From a checkpoint of a small mixture-of-experts model trained on Wikipedia.
Size: 8 layers, width 192, vocabulary 16384, 31.2M parameters.
Experts: 80 experts in each of 8 layers, a shared expert of 128 neurons.
Below are experts of layer 3 (counted from 0) of a mixture-of-experts language model. Rows are named router (the router's row for the expert) and show model dimensions 64-127. Each number is 128 + 32 x the weight over its row's rms, rounded and kept within 0 to 255. Numbers have three digits each.
After each expert's rows: a language model's description of what the expert responds to. This comes from a sample of Wikipedia text that the model never trained on.

# expert 6
router:147162057179102128110119177088123140113124086058098091118131121125166120185130131192122122131105148181106055188116133123179122170124207118098127105145106099147185130090087138128121185101157124
Description: Determiners after prepositions. Articles and possessives opening a noun phrase, mostly the, a, his, its after of, in, on, plus table-row line breaks.

# expert 13
router:176130137139070130048122149152104136101166042123109094121117164136124105177147139140132158092127151196159146211086136100175113212113162153074147119129123108185142137104107178134133163139154097
Description: Decimals, coordinates, table cells. Decimal points, later digits and separators in statistics, coordinates and track lengths (44.4, 32.14″W, 4:42), and table pipes in census or weather data.

# expert 1
router:152186089178091119079181136115117152133192087128055131200114124162128147143130107204156152093103222165136126139134145164131149165145179126081119108156110110142149153087083135163154141087137107
Description: Possessed nouns, year starts. Nouns and adjectives after possessives in biographies (his own, her father, his grandson, their first), plus the first digit of years like 1990.

# expert 39
router:132151107158080119107132137133105164144137073067079122159109139153152134189143116158152191112114165185084107177093130115136091190092184121115152135130100108133199127127126135140130146090161101
Description: Section breaks, headings. Paragraph-ending periods with blank lines, == heading markers, and table pipes at row starts, marking where new sections or rows begin.

# expert 32
router:172148104124128063114177133134129126111162127086093093143098131146138152160131164170122147111111221177131058150110153121166107209131157119078139106111143139150144151095075127185164163096119048
Description: Career and life nouns. Nouns after his, her or their in biographies and sports, such as season, debut, appearance, career, death, role.

# expert 43
router:171177102143094149094176158120082164130174097125141106153055145097126146186132160169167173112091199163140109183080136155135100173127148173135131068153104144154111111077058133163125164113200089
Description: Commas after subject nouns. Commas, 's and articles after a sentence's opening noun phrase (The prototype, / the fleet's), and nouns like village, island, castle.

# expert 8
router:152140067155061087136149113143126123130172092129103104187101138138131128147141098201126136112118152166140098159120127148149093171150188094130128127125106102162153168111124160123145110094173078
Description: Table cell starts. Tokens opening a table row or cell after a pipe, such as state names, digits and football positions like MF, FW, Nevada.

# expert 9
router:184115122199037127130155113097111156140208098061086113153141113134174145133111138208193163118069137148080116160080127137179113167129170124107175098136154104179182125109131166108134145102138114
Description: Coordinates and name pieces. Digits, degree and minute signs and invisible markers in geographic coordinates, plus middle pieces of foreign names and technical words, such as gar(fish), Tag(havimanesh).

# expert 58
router:174150104125113081106113074102123165145138118043125113161054132088121140187112148138158168114104163139123118195142153131165127153058112122110121083115114132144185133133095157162137166153136134
Description: Plural and derivational suffixes. Word-final suffixes, mostly plurals and noun endings, such as -s, -ings, -ions, -ations, -ities, -idae, before a comma or and.

# expert 36
router:135145124121092153063162166141097178092182112088128093160071143115134133169166122155120146075102168168157133170091136114159106180076186151082127138167111104155120137094067150138114120144134098
Description: Table headers and directions. Table column headers, cell separators and compass or side words, such as Votes, Candidate, Coordinates, northwest, left.

# expert 3
router:176128099152045109107148092099084177177144093121155151118095127113144131145108142145173173103137184195082113149109156127165107164128130100146145097134130178149139120129077185141141138112205124
Description: Commas in lists. Commas, and, semicolons or ampersands after a word ending an item in a list or clause, as in hubs, or blankets, rugs.

# expert 16
router:161186119152092110104128171120101181096112072121099112150096159096127101195155126190120157114107151175141126171113134135163117164071160125116171101158087132180172152119107122175135213122181111
Description: Table and number punctuation. Commas, periods, pipes, percent signs and unit words in statistics tables and numeric text, such as %, sq, acres, pm, box-off-ice.

# expert 52
router:164117110163094104091143149141131128106169070111110087187119131157147117179090161186164144112077178148132130179127137127160108166124240108117123133135101100175170164122142148113140162118172126
Description: Table pipes after numbers. Pipes, dashes and commas following digits in sports-stat tables and date ranges, plus subjects after a year, as in In 2022 she.

# expert 23
router:188151106179071147114144161137076142142155136137102119160138137132126130172140116148120134128133138152114072135121150166122100168096162119121149111146102077138195138109125173126110159106166113
Description: Word starts after breaks. Capitalized word starts after list breaks or punctuation (L-iver, L-ady, Key-boards), plus and, or, they, and digits in vote tables.

# expert 50
router:159153102173068130097133165079106171170135126123113134170106143164147206179076121193181171046103169153133121158114153180173132167091194105101157102124157105139173139142127146135082184103170119
Description: On, dates, ranges. The preposition on before dates or platforms, and dashes in year ranges like 2001–02, 1940-2022, plus at and colons.

# expert 34
router:170121101171073113107162154082145164133140093105143105155064096155145135143148130151144146102135116179114099173068175151088054172123198105112137111119096078130144125122104153119115200149155125
Description: Pronouns, auxiliaries, adverbs. Function words after a comma or conjunction in narrative prose, such as it, he, which, who, also, not, been, likely.

# expert 12
router:132151084133099140126104141174106181135180138117110114151070148130123157147114092184121174101109162146076122182155159120142114157121182121112113136118130129141177111124143155132154195133125121
Description: Mid-phrase fragments, table cells. Table cell separators and word pieces inside names or titles, often after US, World or capitals, such as US State, UNESCO World.

# expert 47
router:132187118149100156079133142134100143144153058066079109176108131128175142151155141163140127078114132128126106142105151156136092173121229140119176121172133116158163141096109172109132145103141094
Description: Year digits in dates. Third digit of years after 18 or 19, as in 18-9-8, 19-3-5, in birth-death and office spans, plus known, referred.

# expert 46
router:146183108117082141141168161157109102119155096082082090192133153102104170208127170165186151088130177167134125114137186124130094149100190118093185095132152071149176160098082123174087127129135133
Description: Prepositional objects. Nouns right after prepositions like in, of, to, such as agriculture, shape, Health, India, London, him, her.

# expert 19
router:156137123111090102103090144127134193145139091082104096137081134138163165128154121120120153088124157152080084130100154102139098144136167100108137117119115124133179133118136188087116145182163139
Description: Past participles after auxiliaries. Main verbs, mostly past participles, after was, to or he in narrative prose: carried out, buried, released, won, described.

# expert 0
router:161108091169124140069132117108106172123166079104133104142060107141116162152146109128119138111112175181146112179092111108134068203140171132087137120110107135182174126100075113116128145128117103
Description: Digits inside numbers. Individual digits within multi-digit numbers in tables, years, model numbers and measurements, such as 5'5'0 lb, 2'0'13, Q2'5'.

# expert 48
router:153116108140091109137121108125131137118122134085104091153060140141160159158145114120154148110072200197110137203111149162138112167087170085133134113109113125150172118080094147142139182157145124
Description: Relative words, event names. That, which, who after verbs or nouns, plus competition or organization name ends like Cup, Championship, Festival, and tennis-draw player names.

# expert 17
router:126201119114062133092136166136107112140123078102081091165098160111128139156118164154149149108110161156177111173130153115132100152117148127069146092099122080156170130104077158165129160169129074
Description: Role and person nouns. Nouns for people's roles, often after a modifier or name, such as film producer, majority owner, spokesman, player, member, president.

# expert 40
router:181110104133078077115158122113134162148124078090137124172087147102157142184110147116151206140141182189114127179127133110140074170130180071114142120116121076149168124120121185155154144127186099
Description: Proper-name head nouns. Final nouns of named institutions and places, such as Airport, Railway, University, County, franchise, coalition, plus pipes in name tables.

# expert 29
router:178162122194062147081184117107113173162165089117128103153107128131088144151108115143172169141102170162132115156065174089153140168134150125082142115122121124137180128060105139159142142129124086
Description: Prepositions and mid digits. Prepositions, mostly of, also to, in, for, on, in descriptive prose, and inner digits of figures like 51.1 or 100.6.

# expert 49
router:139201085147088114078158080065104201172158104113081095140095116098138153163139134149136142112111180159100107137107176152143109139086203121122149096167120105164179138102061113156131141097169117
Description: Space before numbers. Bare space tokens before a number in tables, infoboxes and prose (at 5–4, Born: 9, December 26), plus header words Year, Number, Coordinates.

# expert 35
router:171160107139100124112163094105080196121152095091137111137028121145115134125138097109161205097091149212142144154092123146141133146106157129137151113130115071129116129133065182134128156130181122
Description: Adverb endings, place commas. Adverb endings like professional-ly, -ically, and the comma after a city or state, as in Chicago, Illinois or Denver, Colorado.

# expert 55
router:156172090150142115088118119121128164136154085093076140154083159139157138226096161144161134079108199208152118167125149129130109210147157091090163115119140104132146130104127105129151206133137119
Description: Year endings, time expressions. Final digits of years followed by commas or parentheses (196'4', 2007','), and time words like when, this day, at this time, century, ago.

# expert 24
router:152145129161127139108122082095080148091147127109147105118094146122115157163139117138156151090105122153133128188117143164181098139157195096072145097121128109153164127069082156124119191140131113
Description: Infobox colons, table digits. Colons after infobox field labels and digits in tables, coordinates and statistics, such as Original network:, Platforms:, 146°58′.

# expert 54
router:189162087137137088149131138150104173095142114034105135164131096119149130194115133144138123103105179246113075186110149144180065145123137120088191144108109127123191162132106187144113187130143115
Description: Final year digits, sentence ends. Last digit of years in ranges like 1978–79 and 1943–44, plus sentence-ending periods and closing quotes before paragraph breaks.

# expert 59
router:173183080162096133128178152164081171118155129025062101189127149111129158143113151163152158089115138188152062148106177166154110138126178154103181096152077126097163165071098153158128117139132155
Description: Digits in ranges, scores. Digits after en dashes or slashes in year ranges and dates, such as 2025–26, 1995–96, 4/25, plus some word pieces like al-ley.

# expert 15
router:117158150153130141085177145098133126117147102098110082135094160086142112175141098130175177082078154167161133186097146116183130190089173136069182128151140094129192171114097111155159193099138091
Description: Opening quotes, object pronouns. Opening quotation marks after "described as" or "referred to as", object pronouns like him and them, and line breaks or table-row endings.

# expert 57
router:162135134144111117114115134109106157108135078109089102138136143137123122191147158178154177160116146149140108164090094137203083183102189129115160106133150097135168174094101120144142140122146120
Description: Table scores and dates. Pipes, dashes and numbers inside sports and results tables, plus month names in dates like 7 November 2015 and scores like 3–2.

# expert 42
router:214119171148109170120125131080118134145168125075088109102084125122154165108132127144146146104109172165134070183141186122121090214127135139131121128121116124142130114109080138155153127093169092
Description: Nouns after indefinite articles. Nouns and adjectives right after a or an, often before of, such as a number of, an island, a network.

# expert 37
router:149142134157098126092134130154142165154171104077072138146084115113087170168130122169147140189116149154098097141113171127144076181098153093090162137125120120113164104142124115130162168117141097
Description: Title words and pieces. Capitalized words and word pieces inside titles of songs, books, awards and names: Best, Love, My, "So Cl'ose'", Devil and His Due.

# expert 11
router:157165129185072134081165083118082135146170132084095138143141118125163162175107116119165098156096161156103114151097115156172107136116189120111161086138134131182198161128105139189135153126166153
Description: French/Romance word pieces. Pieces inside French, Romanian, Portuguese words and place names, plus same, each, that, la; e.g. agré-g-ation, compar-ée, La Pocatière.

# expert 31
router:152163113179060080125146097109132159151183122107081123153046089130156144172148109166165139155140177192093083135109169137121058162129169161121135129158119131130156102141109179119170134155114114
Description: Year digits, list punctuation. The second digit of years beginning 20 or 19 (2'0'12, 1'9'72), plus list dashes, closing parentheses, and words like stated or von.

# expert 30
router:122121103128072141045155196115100185137164160120073103126075149090101105158114113158121135118118142147126098171148102147187077130108161128062145115103096105176155110086080168129112139159137118
Description: Line-initial capitalized words. Capitalized words or letters starting a paragraph, heading, list item or parenthesis, such as The, In, He, Career.

# expert 14
router:108160114133086136107105168107084152107116139091126110137123137127126143176116139162125146105064190138104084124120129163165074156095128119070145147133110132114151141101128099148093143119097106
Description: Preposition of, word middles. Mostly the preposition of after nouns like tour, album, unification, plus inner word pieces such as out-we-igh, diss-at-isfied, War.

# expert 20
router:111169101188099148116131099098112193139151140141140123144060131099133143137132134152166131122097145161101114172126139071120091151109157126136139119107133125140225133137077168128156180138118074
Description: To, for, inner pieces. Prepositions to, for, into, over after verbs or nouns, plus mid-word pieces like imp-over-ished, dev-ast-ating, kn-ight-ed.

# expert 25
router:136127087109116106087171160126097135136156107139099144165091112098106134176112180173142185097144203159139111174111087143146106144073177134094161085141101057176156145115126151150121148112153104
Description: Nouns and adjectives after "the". Adjectives or head words right after the, often national, local, cultural, legal, country, Royal, or a proper name.

# expert 22
router:155171142153141110114168113164080165138156136090109123115099084120110153180156094140190138131148159179115065155118144126137098168096159097079131118134147105149157109145085144153156169106145093
Description: Abbreviation periods, name endings. Periods after abbreviations like No., Sp., Ct., sentence-final periods before The or He, and endings of foreign names such as Orkan, Anjou.

# expert 26
router:173130128122091105079139109087096188165162125091158116128060121120142155173105099156142125139101174144118082178104166112167078192097145126094169118107159115122144105083111142160117158117137074
Description: Row ends, closing marks. Table row endings after a header cell, closing quotes, apostrophes and parentheses, and section headings like Reception, Personal, Demographics.

# expert 45
router:109169088108090141127139132108102201096179114098134098164073140122129137136129128168128157109084140181145132154096153105155089137099164146089167086133126143132171152136132129116124174127125055
Description: Place-name endings. Final pieces of place, team and event names, such as Bay-ern, Summer-hill, Carolina, Olympic, Prix, Guern-sey.

# expert 63
router:147125109203114128114152134081107142138184108114091093138038170136100158177139120172117154139102202167108153138076124106126102160131174128087166120094157081148152082128075159093124127132130114
Description: Common nouns after modifiers. Month names after between or on, and common nouns following an adjective or determiner, like report, boxes, version, art, courses.

# expert 2
router:157081087153052141097145121130110136181169100091119117153105163125132151153176149151125163133130155179106098152097155100137079163111196142084171104096153119134168127138137137140148149160177101
Description: Personal name pieces. Given names and name fragments, often a middle or first name after another name or initial, such as Howard, Alexander, Anthony, -nie.

# expert 51
router:150126120140111100125138127115130160129185090097116136173086166153152165163157113120151192082082186235124116150109117114126086158113154121119160087112116090145177093074096184122127156142128123
Description: Verbs and prepositions mid-sentence. Prepositions, conjunctions and verb starts following a subject in narrative prose, such as that, of, to, saying, sub-dued, re-neged.

# expert 33
router:106170133166102091078158144105119122123124116107120088145085115133131150137133102146152147103117161122125049155110135124121143196094168138102153134129117109183146103121058145136126192114105114
Description: Year digits, word suffixes. Middle digits of years after the first digit, like 1-9-70 and 2-0-15, and suffixes completing words such as cont-ing-ent and pract-ising.

# expert 44
router:127142091137081097092129128102124185111181094124129157177119138117173156150151106188142199125130204175089089154097165112122127217154154100113111097098078116161189148078154143146135189105173101
Description: Prepositions after quantifiers. Prepositions like of, to, from, into after some, several, only or least, as in Some of his, unable to.

# expert 41
router:101163126139110114094159156104134155120147116078084138182121087125127154149130133150154163111124167188088113187101156101161124158101185143125078135143114126109218135097097170129129185119112079
Description: List dashes and headings. Line-initial list dashes and == heading marks after line breaks, plus the prepositions by, as, from, via mid-sentence.

# expert 61
router:178158080148101128101162169103092158121167145106078090177088122116153132140110121156137175107102143218076092161081176160156106151100172137120180129164115080158189141107118146099139151118152121
Description: Sports and election tables. Space tokens opening cells in sports stats, election results and sports league tables (| 17–24, | 52), plus headers like Total, Turnout, Density.

# expert 62
router:153184094132066124105171108154153124135185106091091092188142143131145124162128154143157178092064193193127083139107155133188133215125197140108185104129114135140204102104073140136145135115141124
Description: Articles and row pipes. Articles the, a and possessives his, her after prepositions or verbs, plus row-opening pipes and infobox labels like Born.

# expert 7
router:139132111127129133088129117089099143095142125113100095167103151110133126168136119158120128102144148159148080161120126154182084139142225107096155105101141094140178125082057153140113175119095095
Description: Digits in dates, tables. Digits inside day numbers, years, ages and table figures after a preceding digit (1'9' May, 19'0'8, 6'8'), plus month names.

# expert 53
router:171173123106100109126161115117126136111124073068106119148149126088116127168107140166162147125128166186152110134148149155128109146131183094138168123118137104126145191107060105159112134116144098
Description: Dates, months and commas. Month names, year, when, and the comma or space after a day in dates, such as 8 August, In June, December 7, 2020.

# expert 21
router:170125095143060108094131101136133158134167117073100111129122113107131150175137139187157186112117126175121104177104163111199101189127146129082133110138106111138188147128131146178151091125170146
Description: Mid-word name fragments. Middle and final pieces of foreign names and words, like Nevz-at, Agn-ies-zka, hip-h-op, plus table separators after names.

# expert 4
router:113140086147052107082150124122083178132127074089045123165113140148123157227138160117128150130088131175147131188106174138179093192102185136090181103128134149151153120089119178136166155137171109
Description: Prepositions, quantifiers, list markers. Prepositions and quantity words opening a phrase, such as with, through, since, most, two, several, plus table pipes, list dashes and year digits.

# expert 18
router:119107102144098144117122174141131143137150125139095121131114150106128140190167134146146155118096160167079059140118144133143112183093167186066144067083116101161164095056101130181112191149127094
Description: First names, name starts. Given names and opening capital pieces of proper names after the, of or by, such as Peter, Robert, Mike, J.D.

# expert 38
router:131139088161050142134167126138123153163211159116107119160092097118133146166137109176114144102117128126027082118141180122173107162101166108110150062144153121147172091155087178155146131122163124
Description: Opening parenthesis after names. Opening parenthesis after a title or name, especially before birth dates in article openings, plus accented letters and name pieces.

# expert 60
router:150142063148058152115161178120090159157144123082091138159120172124120162165138128157140167108113152136068078154128103182100091113091206145120145085168128144150159167125075117104100115133170119
Description: Sentence and quote openers. Words opening a sentence, quote or list item, such as According, There, In, See, Prior, plus markdown table divider rows.

# expert 5
router:103146106142101135146159089114146132108168119099100123170109133112148149130124140164164230132115137169112148184070150101167109112126166126093130117132103142153194114090114135128171195121136092
Description: Inner name fragments. Middle pieces of foreign or unusual proper names after a capital letter, such as W-aj-ah, F-oss, W-iss-embourg, Zü-rich.

# expert 56
router:133164088136107174097138145129134147122163114106135166158064161102127187131133108167158163080120129196117066171104143160142111172139186142140115091119136081127184151083096127160115152136143049
Description: Preposition in. The preposition in for places and times, as in stationed in, in June, in town, plus in-pieces and some personal names.

# expert 10
router:113144121138125185118156149136097105125131114142103125130109144105181188147142113154180182146095137122086099186106151127161088154124178127103137070102110110160158088137067166110139150105152141
Description: Mid-word fragments, table cells. Word pieces inside names and words, often after a capital initial (d-ining, S-ailing, Sch-im-mel), plus table-cell pipes and abbreviation letters like SA, LA.

# expert 28
router:127116106164075135062139135068124143154139114109111102159070157150135142170111116119120135058096155195105113141091107088087099163138196142110146142137092133154117134123102116137087140090146097
Description: Sentence openers, list starts. Ordinal and transition words like first, latter, However, Later, plus digits, line breaks and as or at opening a parenthetical.